python train.py --activation="geglu" --normalize_top_k=false --vocab_size=7047 --beta2=0.95 --grad_clip=0.5 --train_tokens=447600000 --steps=3415
Below are experts of layer 4 (counted from 0) of a mixture-of-experts language model. Rows are named router (the router's row for the expert), gate (a neuron's input weights, with its number), up (a neuron's input weights, with its number), down (a neuron's output weights, with its number) and show model dimensions 64-127. Each number is 128 + 24 x the weight over its row's rms, rounded and kept within 0 to 255. Numbers have three digits each.
After each expert's rows: "comes before" lists some tokens at least twice as common just after its tokens as in all text. This comes from a sample of Wikipedia text that the model never trained on. Tokens count by the router's weight.

# expert 10
router:088145129107124103094104154160102129159127127206148127114135155112132129124121145160044188151111103118134146144135119098129138142133100099117134178159129139150126112101142116196144100130149134
gate0:091126138151163108073121157160107138105146128188151133175102114132124126141112122108076164155150163127156119158122128148109146172076099126136126148157090121113101144098090117127166126158132109
up0:133095115149141107169111139103121157075133147086120162124165112162150125145143160164152127180160113151099132145156121113147138109162119150148126151102080155115095097106121112126111093105130154
down0:126128100099149124143166150131120103208134135118125122138111103169104099156140115168143143154096111138120107108109125150134138140126163130136064105160129122129128128118125099126141120095137156
gate1:133146136149099106099132144125131102131145123144092144139125134126143130158126148155106130110145112111118141098140153057112101090165101129142149149066101146109124127107197152133147129059158155
up1:089115154140099135141082136107112053137142118128141131143122150134130119120092132123153097148132165131076140107152165117141146132155090132118137080132088137109127141113178100155083120130151130
down1:146125151146121104140146084106124165119108129137126119090136137134145143119148115158122170137126104094120106089107137163124099131095156122157104134115135137130140138165128181157164116130115129
gate2:120126181123142090118114153158121118141160156109103138128119173114136072124180175109121131137165118099112162105165152113163116158157102130179144157151106172099117153117141110155117118144114137
up2:089131176150106151121089137114115120131101202110113114121144103132072102124132132156113145138124103147179145113109109128124146146128113152113126119142123086116146173136134148158126136122138129
down2:132094150155174113141118119142157104112170143133101124136139115119152111103163144182137148112131116119133147137128128118142130096138119128116122131107111176126123148144127176126143097157121138
gate3:144113169098121130152134151188104127129075132156115184149094164123103109150136108153121132141141094149176155138145162108125135167122109104154119117104106202120089137132146126135130087130116126
up3:106117174140104105090119161155154125153117134136113109181085119164127078128157107098141133166136127132158121117183125123104154151134113142160110138117118154144130110135148090127090130147138150
down3:107159138129129116118128120113093127108095141099132134123115092104162084101140096154103129107158097097131132127144118106114073129156147104122129117109132128139092104129123141149155140145113083
comes before: " the", " a", " an", " his", " its", " be"

# expert 3
router:144155151204132105110098115117116120131166137135118135152080119128128173203140129096137135142135139154125135155158124075119121144132129139200128158139155115139130124082122169121171088136134117
gate0:161137104153140141066138128117106141068131114150156146115166137128135133124107094075141164116092154123089138124130063103116125131147130123102135169147145132126129120119161148127144113164168136
up0:117133149145139160095142148095161121091175081118081090155127153137163137114145150107112136140073101139114136135119120143145115107153091153121107114137191135152138137104136091155091096098150150
down0:122147126124151090116140103094105129084147102115107147110153130160110105115097140123111136141138094106123106123109137141134091129143119110105146133170148161110149148108085121164124088142125111
gate1:123123144111161127155146097091100104072077124155128128153098141154115151119089110152157112148144123118123144107139111154125190108109141099157085135121125143111146140116149179086155176086101142
up1:146126084172148078126121121102146178138120151080115153083133130140170116138130141122164130176133161156141158107128099142137097149111129116164134116131107089173131121099115138123163121158098129
down1:133108127091143138169146160128159121110155104129157095114181117120123136147086127131119126154139099102154114111146083089143146115109075120171128154122114124108174137141080087129116156116164116
gate2:139100127134117126099153111181101099129103079138085124102159129156135118145162109099151163136100141117126113164135126126152145127148135119124094132159137156143093138118182093132150115149105121
up2:101145151123153155137114116115123103146160108127114092142127130145113151167153155094144144102146147109119099153171126167132103142162134143095102125150108140102126200156163148152114131118122138
down2:145101115161108094112141085109132128092144120145123146126137139124154120114192095134116067157116184136148186112150114097153139115117148170119149100115176144071127139135094144137155124160138166
gate3:111152124130162091105160124129139117133127104111137177155144158130162144114160129107151080128131106103168110121125121130135118118149133109127108094121165128087136073119119129129121088115142133
up3:098106115106127091119112102117150136121073127096136137119110131107103092125160135107144148126105106159103097142099142118135138171125110140120128116124134110091149126089145091074099105099118128
down3:110130167174164147114155111097102152166168108126147107134111106129126177103154123127154120171147124146151118129098155078107102128130105115148121155149158123112090093174168133112086101136150134
comes before: " ", "\n", " —", " L", " +", " W"

# expert 1
router:130147126175112119096108113138112092191123113131158116114158156124119149103100136146093139123131112095121131140167116108106127128111136096157141158134153140133089116121131100135161136124097109
gate0:129129156151126109084143103119114129153172130110164103068163148125138127129107138095128140112131147138113116142157109113100106079129104132136151117134124144121131146125164157115132103105122191
up0:109141131140164145145151134133118128111149129145148107120134172128128173157079152153105132105164121160095162078127166146142103199087114160137175141149126111102118139100161129107141137118057091
down0:178152115151083147117124155103112142135111107084142095136142125092086116135142136091146130163104127143112102146099148105140164131139144149098168100082086106159121143150171147149119104138129155
gate1:154179192178094118109107152138144103160126117121090101157135129117093119115159165150110163112165125096137173128143134111082150149133114140131121140124148185128150121133124114152107133112075124
up1:116099089118122138130123139068144114178098119138144099085103146116132149121060171102137123128131126143121110112108117153087125129115155073146176117116141091153108096119141080103098142140169127
down1:162063091122147115161155138154120128120144144154130107135150145095118115125077135136092081141089095123125121128096129106128090076118164133135123159150065149120117104152140124163107106109142113
gate2:109105124138126128123134128082159143146132093130146121166172140101171162103116131133097105118091128086114151115136162154117124104115160114154164095117148090102115152098136136104161105138090117
up2:122115135151124104135153151136156147129129099127146147131147129102135156128138115146106105141156116128117114077125115128079120098138161112091148078070152126099127163114132139120121112145120146
down2:116127119131123097139136091115153062146110165136089138131124154162127134125095134110138111095135120116153156089115110110194130152120158125157102120153095121141117144130160115150114112141117145
gate3:175139138132061172112125109109096135154135149135106146114140176159120121167052133113134110067117077103119144124147155146136130115103111100089128092154147134153118127129144138101112148128085133
up3:122157154078141177126114132135085132146146146140102130144140098132143093155165124145110132117093097130193133111168094129109133114135182083173147148127146119081139167135105133090167164129109108
down3:101195126123088153139125173149137128166138110127115140121106128088126113130153143118105082100145104099139099128112111136146144109154128137101143135142139137179080102150138088140144131118131140
comes before: " the", " a", " his", " he", " The", " an"

# expert 17
router:091152097092119139089142114154137161165152124131127155149154119163116121181130127114105146145135089155107143118094149166098130117167154155181122103135105109128134151110088105125093116119140120
gate0:085129120149166150125129156141103141130158148156155153190136111132122118138108121114132119122150160140143164144104122143132132127135130128139129111139143128137181102136128102140107156179123159
up0:163158166124097120141152143097076132139111143104138130075114129139109142096133068099141126142147109157109128085118143148098124154091160145151095148121113152126127131122150095144171122121151135
down0:133106094144156106128143110187148123112078087166107132176142116142137100135123145100103097140128121148142145095081135135149148158124139107149121100139134167100111083106166097096142126132127140
gate1:106119160115146156092134122174139139116149133087091139155129148156150120143126102092130103145101088147142087099125129114139137146167140135152087119144120144144148115100137081108133164118152129
up1:107143123114144104135068186122132178138128141103074084143131134118096113096155098120101133102158164134127087124144143103103143140116086162130122140087125135177133111112088124122113146143166119
down1:110111157098079145104094100103172106115084106143140063156121148113167144096094145140109150114112175142120132171137127102117105103130141124155176152120130099133167122119176097134141134125142151
gate2:155127121075117096164154083140133154108119131155137142141128128127080092174085159107117113127153122088125129136148117135095111132154087169107099148139100121119145102172153129107083110132082132
up2:109173146166163151109115081151112114133090099121125127114120104123135144096134120124101118092095127117145122146109100140134133143116130156129152139070140141129162162085122107106181142090108174
down2:150094118139129123123146151118110159110144155148142098168121102129170153151102133144105120103153111146106086121161101145144100118176139145146112137119172112141113144153159141118089184106096144
gate3:152160133150107105112152085117143124112113142121118117126115104135085096079156175135133109155122126125119166127106169147178114138146118144108181101096145128148139152115108115118153084100148127
up3:097092143109104169106111115159122153117136110139102140109116138099124101117127120090103123100112075111110153099125109160117130085154166115143132118097116080141134112115147140079128110111124156
down3:157106110119105160130124195141136167099083148132146126110130115153113097136089181125119135140130126164121116157120099170137134110136134112149131152125105121130145150148099134164123124120180135
comes before: "\n", "-", "|", "1", "2", "=="

# expert 19
router:136173120156136121126144101139145150132154123132125125121144141123133135191141116103134164134136105160092125138088118141107119148146154113175130099112128104117165114110103129125112108075136121
gate0:101155140153121117153132109137135142152131142128090116132136091111143092149111127155147138080107129135141133122112155113134118113123125156163112115134118134123179109169116117148106113096126139
up0:085119143135145175120106113166151127124116147111170134141161129135131110138138143119135104153162111117142134154088108132171149155128117085059095132126161124116116121166094138086134118124100136
down0:113157129118168078113141097107138117118121119142081133117144130174089089166115123149098123158129108136136104123133138113089120173121135114165124131106106142137172129090168148157149110103117190
gate1:148117139128121087137153145146132123046106126128137160147141119109123124134135108095138137176095172101144175165152106119147148110148140133129097148115137112145107115119133122152106074086181162
up1:151170155106120143145082159116112146135147100141137132146158079168151120124124139094063120126127125130130134155156156144109163112167100106158110101110070132146126142185138089125117138162094173
down1:130102103132115109093157133121134119137080101156115150122093133151088148116133092171148113170152116112119115153151150153095104160132126104094136138118107129134133132156129126138129098192126134
gate2:154135147131124142181114132098134107155104121128146112140150096134134174118092136091168128134137119131108118146076142152152085137138153098103099126075146110081177138127121106096157149086100111
up2:136105142131176143108158042131123151069138147159093139137097184202118118125143124147135120134110142116132132093124134117125127117090164117138155111163132080169118131143141151162116135156099098
down2:095135096165090133144109140141136118166103163114132104104160152068166120112145139110123137146120148131141150120170130129108114113126104133159127143143100173130080106115140125090098072130143121
gate3:121135156126094107110104156084124137165178098132123155083118119173116131118158091116127155122114090111125119113122125110143151142162122098143138193122095088134149129144152151124088094100109116
up3:159146127132101105129113136118128166126149099115144120081107111120114106132128130134087175144148117149132125149113110151171141134107136133090129153132139186128122133163095160087120093074134107
down3:154156118097107110135126084097165130121136117098098135143111172127138116107137108119113115164140098156146125127159165136163161153103136108160153124135096127135126130122140141103092122099120120
comes before: "\n", " ", "-", "|", "==", " The"

# expert 12
router:160128118182120146074136109112115134173127133134130145127142112104107123117129166144117109120124122105146126146147117163097079123130122101128131149161169134117081135102093107128126129144119128
gate0:181147153163152094107130136135113134157126138092129090160144120130116131164131122159070140127088169117133118133143090117083133137159101090115145118198144117139101139126113090103131134141127139
up0:149128125095136092151108121107103138124124142154154085129150115080127130138130138144145115126118098119115140090160174111157078125108115137158140130087147144094106137163108122122140116159187168
down0:120111088116117097104133124088117153153133156196172118150134107092080127123147112108109105150106121139141095123128132122100067141081130110136132162119151172123142085139079120134118100103128130
gate1:145115124115094120130130107134107136100131142147123134185145129097134093179110137140119112111108104118149144158126105153092124135130120151120123142134170123155140156130088107125152140148080160
up1:123156106139158118106122113112129152103140098125116083141123121114098142146116081112168104142136094160120132130135111112149165125118113110134143164098106077122133150118120115165128132131116151
down1:139105150140124127152073115122114091084132133158114147094106127098136137107153127107161090120134184139108092078145156143128150106127116151123152134144163149117149082119119112130166139169082125
gate2:109097107152148192118168141107146094151135149140136145158108106094130120143147126133148144139134129112146161135133136115147105129130076138175124095123154119122154106167153110120128127122142135
up2:105134097107130122094139137181122095159165159122134073136129139134153167110106126144143140087113125164129118124113123092098146118138130122122107164078097117105140122130128143087171169148139117
down2:140116124135130131153151113122149131128114051134117183117096111162101138148119116131164150115146094109164156126168145183145107134144123082140079131181160149112128136155137153127135102110148109
gate3:144103111138106128151119132150141111139108156103135177148119134140089124094141083141135091127148104150162147153127125133122104124101103111102138067151139138176093148099112129075123155123103118
up3:073178149105106137142136132126107117136143121109082136098117127157132133105163121121073157143145113109164117125088155157152157118125128108098094170105104120130137156120089137140131107142153134
down3:170107121148156092147141122116147091171107123124105126162129134149093106084100160121162067136121107106098131131125135096081149112148132145080160148109124138115133107098126090092134162119112117
comes before: "0", "9", "1", "2", "8", "7"

# expert 18
router:148114123097116144094159119126104151168134114120098151172114107133096137131053148147089144082125130134096145078121161148114116119135144141157120133117126139146136140107096173090088130072137123
gate0:136120155124112122111132111118124106111147127143100131130089083135082114122162133103112118121099084154121149110133125123113106127137170132170152147123101111122159129138161139123124147128120093
up0:134172126163139165135102154130115117136148093091142106140125127124096147143150152134104123131070125137137101111192147145117102142121162140132109109150116152144152114152141157066109160143116084
down0:151149086096110140163132145139098124075161136115099174176089148132134159112109106098101131125137103148157136125082155138127143117152121093109133134070109162147192154114130128119095113136143118
gate1:148120140110130099123150113104137123114169128127103172150132105100120106094112151123125135138123139130110177154128154144108152109109108162158134147094101159101149181112122127134119104116143145
up1:120165175134138148102130133131130149118125160150122142108110134110138153126132149087105141110107103133145077079137139124174129124177178135136107149137139134143089095172142106126113099173107151
down1:118117115116100136111103156129122144146143170099160123102144113081131149121121068155137144139141130114118112119083117123124113149137104089141138081119127117169127140156107157081105126112144117
gate2:135130123147106162142106112160123140154126180130127153157173125119122123113154112113095109129121118137094155115184155148171130119147101116150073113118161112140149133139133140185114174122119103
up2:160119119143153136110121111104120126190141151112160138108059158109136099132106115151107126133101128123108109140151145098150148135158196086145158146164136142113089105147116118130112112137141152
down2:134134108139107111115164108124092099087141093132143176163167158150149152128075132093120096137130142138118112128102118105104142150150149181115129104143110103109139097103135128179099114090092125
gate3:120169113129166132112135144118122112131107165120126086118110117151090163127168127113109143084145115124110095132163121140151136131152180163142155120114108140139133133094070102101131130099164102
up3:095143104126116105141138118130122097108125152142123113155127101148107121111110085104118063131141115169153143133123098091174146080109109146124081121146138121157090162153104135142141146125098141
down3:104124104170137167100132099117153156126108113090136119140135138089087112132109159110122169124142108115082130123107121152127144142140155134091133119111122112140142120130134107127181145120143136
comes before: "0", "9", " |", "8", "1", "2"

# expert 16
router:091141117111123141114174119166140150153174138122122140128160143143131116174136122103128142140128081106089142139137139160070112133160136106130127127100122086123155113097100091171126119122153122
gate0:152134096098140126201175112123131137170168139158155121189118145112155122122143130127121128156137130121108097117161143156151132160101145136118114155116139135130156110146087151133107138152106083
up0:093169110124134159132121156146178158157164111119146161117124113138167105083148135154112126146132116135151137095154127106152106173114107125117115102134166137176153086128103092162126168126130092
down0:150128108134121121148121154148140102127139100115118101146128106140155133141158122113160120114170135144089154112109117158152100115095147102141073183104117158050128129125166187094165122136090102
gate1:146102115141118148161154161131118134113088132147136137114131088194108120162088155141112118153141111080162066187159153147145121147110158101150143133149118102124163097127131121149122139167141115
up1:105096131144168148136117104137153145131139138142090129138121118093122140106158170087148151118151116131145167157146137159094139129174136142123142147104097127124120111114128110173127132148125151
down1:088150116172126108117143172124115147119150137151145123127115102144151136111095123131103117127128106144154114143163094148115131152119092131124140118116182104149122133159136112165137125133124180
gate2:122142130080139113165120098130148110106086151110109147150143109083107123158123167134141133159129099129115077140147113123114107118123103120080166101108145123137115090103072098102119107145165108
up2:133161133159110123184145108119135098160136104123131111111128140143096129084130163138140100116141126103137151100120069103132121138152117181102113112076107111134098146120156114057122099139124119
down2:109155138104148169117102092116123133107113149117102118133178143113132147152109139145100101115142081126136119140129069100125113154117145120118154159085134154095109127133103124143113145120125113
gate3:132123134140123123097117127141112143148135156106115166135125129106108121078154136073136146113147173136070103126131135161122156114152121104127121156125137153126141162151137133131089122101145148
up3:118155134132129110118125127112137147191114117149131105105120103118120116134128129133115186142106146105115102084153131091088151186124137129166115131130119149095101110147092139134119153123142089
down3:108157099153112096103123138116101140158128143132089146111126129141109103099122143149113126101146161118126108155148145136128134146202104105116125160139153081136144135118136102105105087111137126
comes before: "\n", "-", "|", "==", " The", "The"

# expert 11
router:158118104173139148118078160160119119146123118155142132112130111147129083109144105119138136106125127139122170117107110122117120124173117115135121129129145116073179115125076101130106103097089149
gate0:139134111131115150145151157100113142138122104108124141117117126099135149115091076175113155141110167127139110142136178100103152137104119131095137105172170152160112122151112081109142110145135077
up0:128095158087129130098127137138131156133157142127102147135161105097151106183144114157158121130085108163143131151144097134122097117141109162106102127134117108121082123138112132082091117127137135
down0:113110145055090159122138130147120137153154127101130103170095096141154135136151161154106137136106094155142105129129150115116111086126133171152094144138122129119083183134134136105096085134149135
gate1:133125084102073138106117157130128168148107108116150112090142131083133103145127091133124140125148103128135168161136118106108139148136108141121164110126142152127119084120100124134074124103131145
up1:130103117182117162082152144138099124102123152108150140148165154112091119129107126094132107123105157112115121105169116125158108143144114172097140106158132159154118141123112093208128133129138083
down1:113095138097141105150127141179132176125147152118135159107100102145116126118149146118093153126174128139120140136104087130113102084111109131116094124131168120102111120094140126104170099129104141
gate2:142115106130155173177165128130108110133124131141124109111153130135106118101159129198138121147152117119126130074110159125129146190130120108157122071132145092166155116093139121124104117108085136
up2:141139136105134080132132141125119110125088116085151137170144109148117180148112103109113129145135110157136116141148117149155081117100134093130144124135093125139156169123079146123160069118165055
down2:144107123113120129161112130152118128163159156179162156157126098105095149117147134155153093172101130118127155123129098122077149196130101075141117093100119102122129148123169100159155094159118093
gate3:095096121166139171072075132137131142126104102118121136127105135091136099173119133098136135127144151111136106100141116127116143144141111138136178204127133142104144134132155160133147100107116118
up3:077109110113106158124112105132120117126111122136098138150111141149113106107102151131118135178125091130147095159117116115124136081115085099106124126194117134100100115157132140095143157128129085
down3:113151137140143137148141124179123117124108171145152148115183116152111082112120136152136124155138154119160124110092119144164093159107175125135138132126111117140169159196102175101107115132125108
comes before: "1", "2", "0", "3", "9", "4"

# expert 21
router:123118135122187138126140119117141130119122129123127123122137121138093101138158114110083168140135120158139149074169133127128060167116144092110096114101120107138119129118166129134156111150110131
gate0:106192140099175117154131096116080105144116154098101112130134176111094130118150129106158116152111155122160118121135144102150134154110137122124147136134171092158156111081140137116127094101161123
up0:130123144154131152098142136118093107152102128123142124134143115140150129156145133138116098149142105112116122142146107188159188110154106100128156164098161182138147074106142122112119128100136157
down0:119142097111131091151109140114101127101156145142123090120141103103142100144112146125123140137066126127150151078126162151148124116140136116136112099087148115162119141109114121107146098157136090
gate1:153153154144167156102144101084153134104153167119101139106152133158101128113132077145115163124118092124132187124115133115086111089126153107094140135123128128133147144125130126091130106095160142
up1:106136106155100135145123164118174113138108177141156132080136134136134145066125110125126181121126131103107116112152157122172170172130095078098141149137114150198158135104153099134149108110133135
down1:156118103105185146157148131105128147108120112144092105141113154129127073116115090135114146138164123158131120137134140121105129140129149141139154118151089090118175169130137147129174127098105158
gate2:131149168075132166123122150131104106105157159112144134099121144122084127131130137112132099112135147115162131134149132152141077184118157148145118105159119161098143119101156134104090155113117131
up2:130131081133144109113104154141137098145103175142146134182131185093148147149158116117079164131142164170102115163128143138167148137111139111128160087093135119090105137116155135106135140062118095
down2:088132126126138093146102147172122106118149154145121130169130124108123096165157105072095159158113115135125121115121096087144161115114155151102119113086174134155136141151122103148138123142091114
gate3:145091135142147124150172109098145137134143121125134140120141130147143130174130159113098153166113133146106126132135096164146085124152171119090160115136122103086146114107129124116133125145166132
up3:144136125143085112082133155126138104089124124093162104084145151117148115117127114137141060115078107101129151082139130096117153116118138125190150135088147136154117125168124146159167102142114108
down3:097113157135159106119083117141127134151153118121123176125123131120114136147140142164131094132128125180186153106106115132165107180118109117109115146176099123101160129158134141124119088124101143
comes before: " of", ",", ":", ".", " in", " and"

# expert 15
router:153171142158128113153116113129137141114142155196095114142130134109129157155141145087140151143141117174070112139117136075120109152139138080176135157163144112119158104141116164141148105122119122
gate0:153114117118094122132140143136114146090131180147118127191132145079085152110139126107177112134137130170113146152132147103177123128169128136099138108104144098099127065139139125153152110137144130
up0:124130119142135119109123080146133142124058139142117134094128126092113110090138107128159120150136155136056145160092143142121124127098103099127146077166143150112103126147105152124121125127174149
down0:115144147106124139133132101080123132130158123134130103108113097130195155113151149140144120139153127141165148099113100136101129085138121136154121159164142191118096162137116128122147126158096127
gate1:142115119104146097150108152100129101132174104118104137180115158093108165156145149091111151155106137095128156113168141119120108098091124125153118097143084114135192142106124106111123082105166140
up1:147130123139131120130110149116122185136106105136101138113110130139107132157127149087201127152113090096155088132146107106127125140067117123097090134138066122144161131129118104153139096115115126
down1:109153123185165152111067133141083180136136101116164096126077111122130149126115141114154118175099118140170129146102165135114136150111128109112116111122099153133141099107139152141112141103113135
gate2:151125131112109110109098103139100173155151117135102088103168156166122090144155092119083118167143119170141117114104157109145113144134141086149104147156129149094168141094119090098119128120159112
up2:125133116157132109126149173139115114124131112135106108128102069107153108119151131127165112166127136133154154135167128176119075131130122109124057156146108130128158144157080148107133136140083119
down2:115180134150109114134135105116157121084089167120134102134103113129167128116139079082146117151144119153132124143111151158129113101121135158149109104096134123136153080088136122103132128142142115
gate3:161162135152123116130165128177163119102147136141126134138133116134099156145112156145151141120146133121150092115135126119101113083120192159146128145161133101122108124140150113169142125144154125
up3:169161141133077143126145079112157139129141126107130129100096164131137178124136121117129143127159112125100167096097127122105170106126134138140122119137157139089148093159156091148134141130097155
down3:174108114096110172123156089126182134141095108131129092122149188136128126095156122093162112115134138148164115112080136111131094106141096128108156181079094132124117152112103098097126110126135115
comes before: " ", "\n", " —", " \"", " +", " –"

# expert 22
router:132157132086132132131144158143127140114138157134098142104125155111115044118134166114124152146117120144160118146134117110089082123130085155090111143106135111097105142165140144145143128115063125
gate0:148162074122108136119136116115132129109128142158126141115147166123145087141167121100160123162066100156123104121105111158124131105097145128107136202154130127084119113142138142126156138162126124
up0:182134139114122098120091118115164116127105132155121162156153128147089107148138145141103138164143151122091135149147129122075118145139115112130112097114116161168105155100112115127051140122142082
down0:079096098162158118139141152130111136110124146115130130169135108132124119135164133156129122121112097092123109133114183165134115177148140106131077122123125110152100133146110163103147125129104120
gate1:128128144134102137076103089091105091142133090151109150117109087130103118065129112131131144097119146147153130144145070134167129146125142123170091140117132118101115170157119148130151147100132141
up1:124170144171110139104106127147136127133155116161098108124177148142112100101128166177162104134115116169128107117128124126136118128134068136065122125116147129156099135153139138057143130130106093
down1:114149112126100145138121096073145123095148091094066120119111106106109160109170144108106150139120159158137120170114135072125118138140094122126120107106126093153156118120093087166126156146137066
gate2:132172176133090158154085169126094138127179155138124138106157096142165110107130111136108169143147127109139145080125135086144134185165080134110141130146120089096154104149112122136095153105133119
up2:100098143158139115168137126148134155159149127106161126131110121135078160144127122131107113134088100142112111125144186113099116116137158145152153133128107125175110143135134134118082124109098117
down2:090160128124104126120108156108122129131124096097091162106145135137189142134140145105179078145124131119134090115118139151094145165166112107089139097124141133096099114169145096116141121114096154
gate3:144090128103139114144097142128111174106122133149154117148111139151198116132106102120121148133110128092124153111121130101099061142118124120134117131146127095100115163184157121115137146104098146
up3:121139141147133134102123115121083161111182149123105127109111146092056111152138151099156130154114150149131132105165130093106096101123099122160128144132105058110128136159135139131159112153124162
down3:136116127117144133137148136142111159158134134085171128104118127144133079126129096141120152138112112093150103120115129139115084129185126129145128157101092210145126154151142113144085101162115113
comes before: " ", ":", "-", "=", " P", " •"

# expert 0
router:159143120185141097128086106123108075143115133110130112109134119126122138122096119146089146141141119085100138087142127102125108133123163106122125127127139133111088123097138116125149124136102130
gate0:147171086125142136156101088141083115146119121110141118125127099147073134138131129089110113096153150072128134090132109150112141112161132125108142104113177137112097142188112174095108119099113109
up0:111167137144139114152166147141156134126149085129128117144142128156140144120117134150123121158131077126115104105098116171142134106157176122120126129151133123094155151102147169143040103137100119
down0:152104114110132118137126170123156130098137173099109109101101124128112146122080110129082137090127118117134135145101102126132155099109142111130135152118131170116194067106134066168124144106153099
gate1:142128144161154093096137069113088109101132120114135129154127128147108149123083090117110099134127090088058147100091143090117137101142158103115171126130135121134107123098119122155143115128155131
up1:169152054139136140123122124102148132117150071120158106137128160160097109149137120104124149140133091139141144156101094138149104122127130099151131133086114075101106078140118135147160142148110124
down1:084115167100114131115115099131136160111120137100066111124152118109138123106144132121156151128181134113106179134117115112137191113160099101118170129119137153140137137131110098159140095143170077
gate2:127091091133185116171140144122112146124103172103163118113125119122096134148114123089153163159138207126116130092133106135121104147081143116113135100113102151121122128136099125151152138106121134
up2:045125100140118097111118078144148099118123146174131102130119111129122146129115119146108155144114131119118128157072141138118109107126158176144145096117090155124105114133112121075162112132122114
down2:154118123115133145100158127142136097153085112108182152137107133126109140161165082141144153142130141113135077090164159154127140122144139111099137101092182155145137123169094162126127131080172123
gate3:137160102140150121149129121127064114145148141139160108101131128094134111135131123147127127153149127095134112117164077172118130131109162123154050094096151117096123129119164121148136143090103116
up3:104161142124140111134135174139146099107058154091115077111133138117108168141136110109135115145096132117112142116155098133120141148122164107145144121125102136104121158150124168127109112103105169
down3:136119119092143094129135099117139131139133127185129119166104094140103155134073139138136125119099124131137129114124161112121120143147135143104145161135148159162136128133109118133147177145148129
comes before: " the", " a", " to", " and", " in", " by"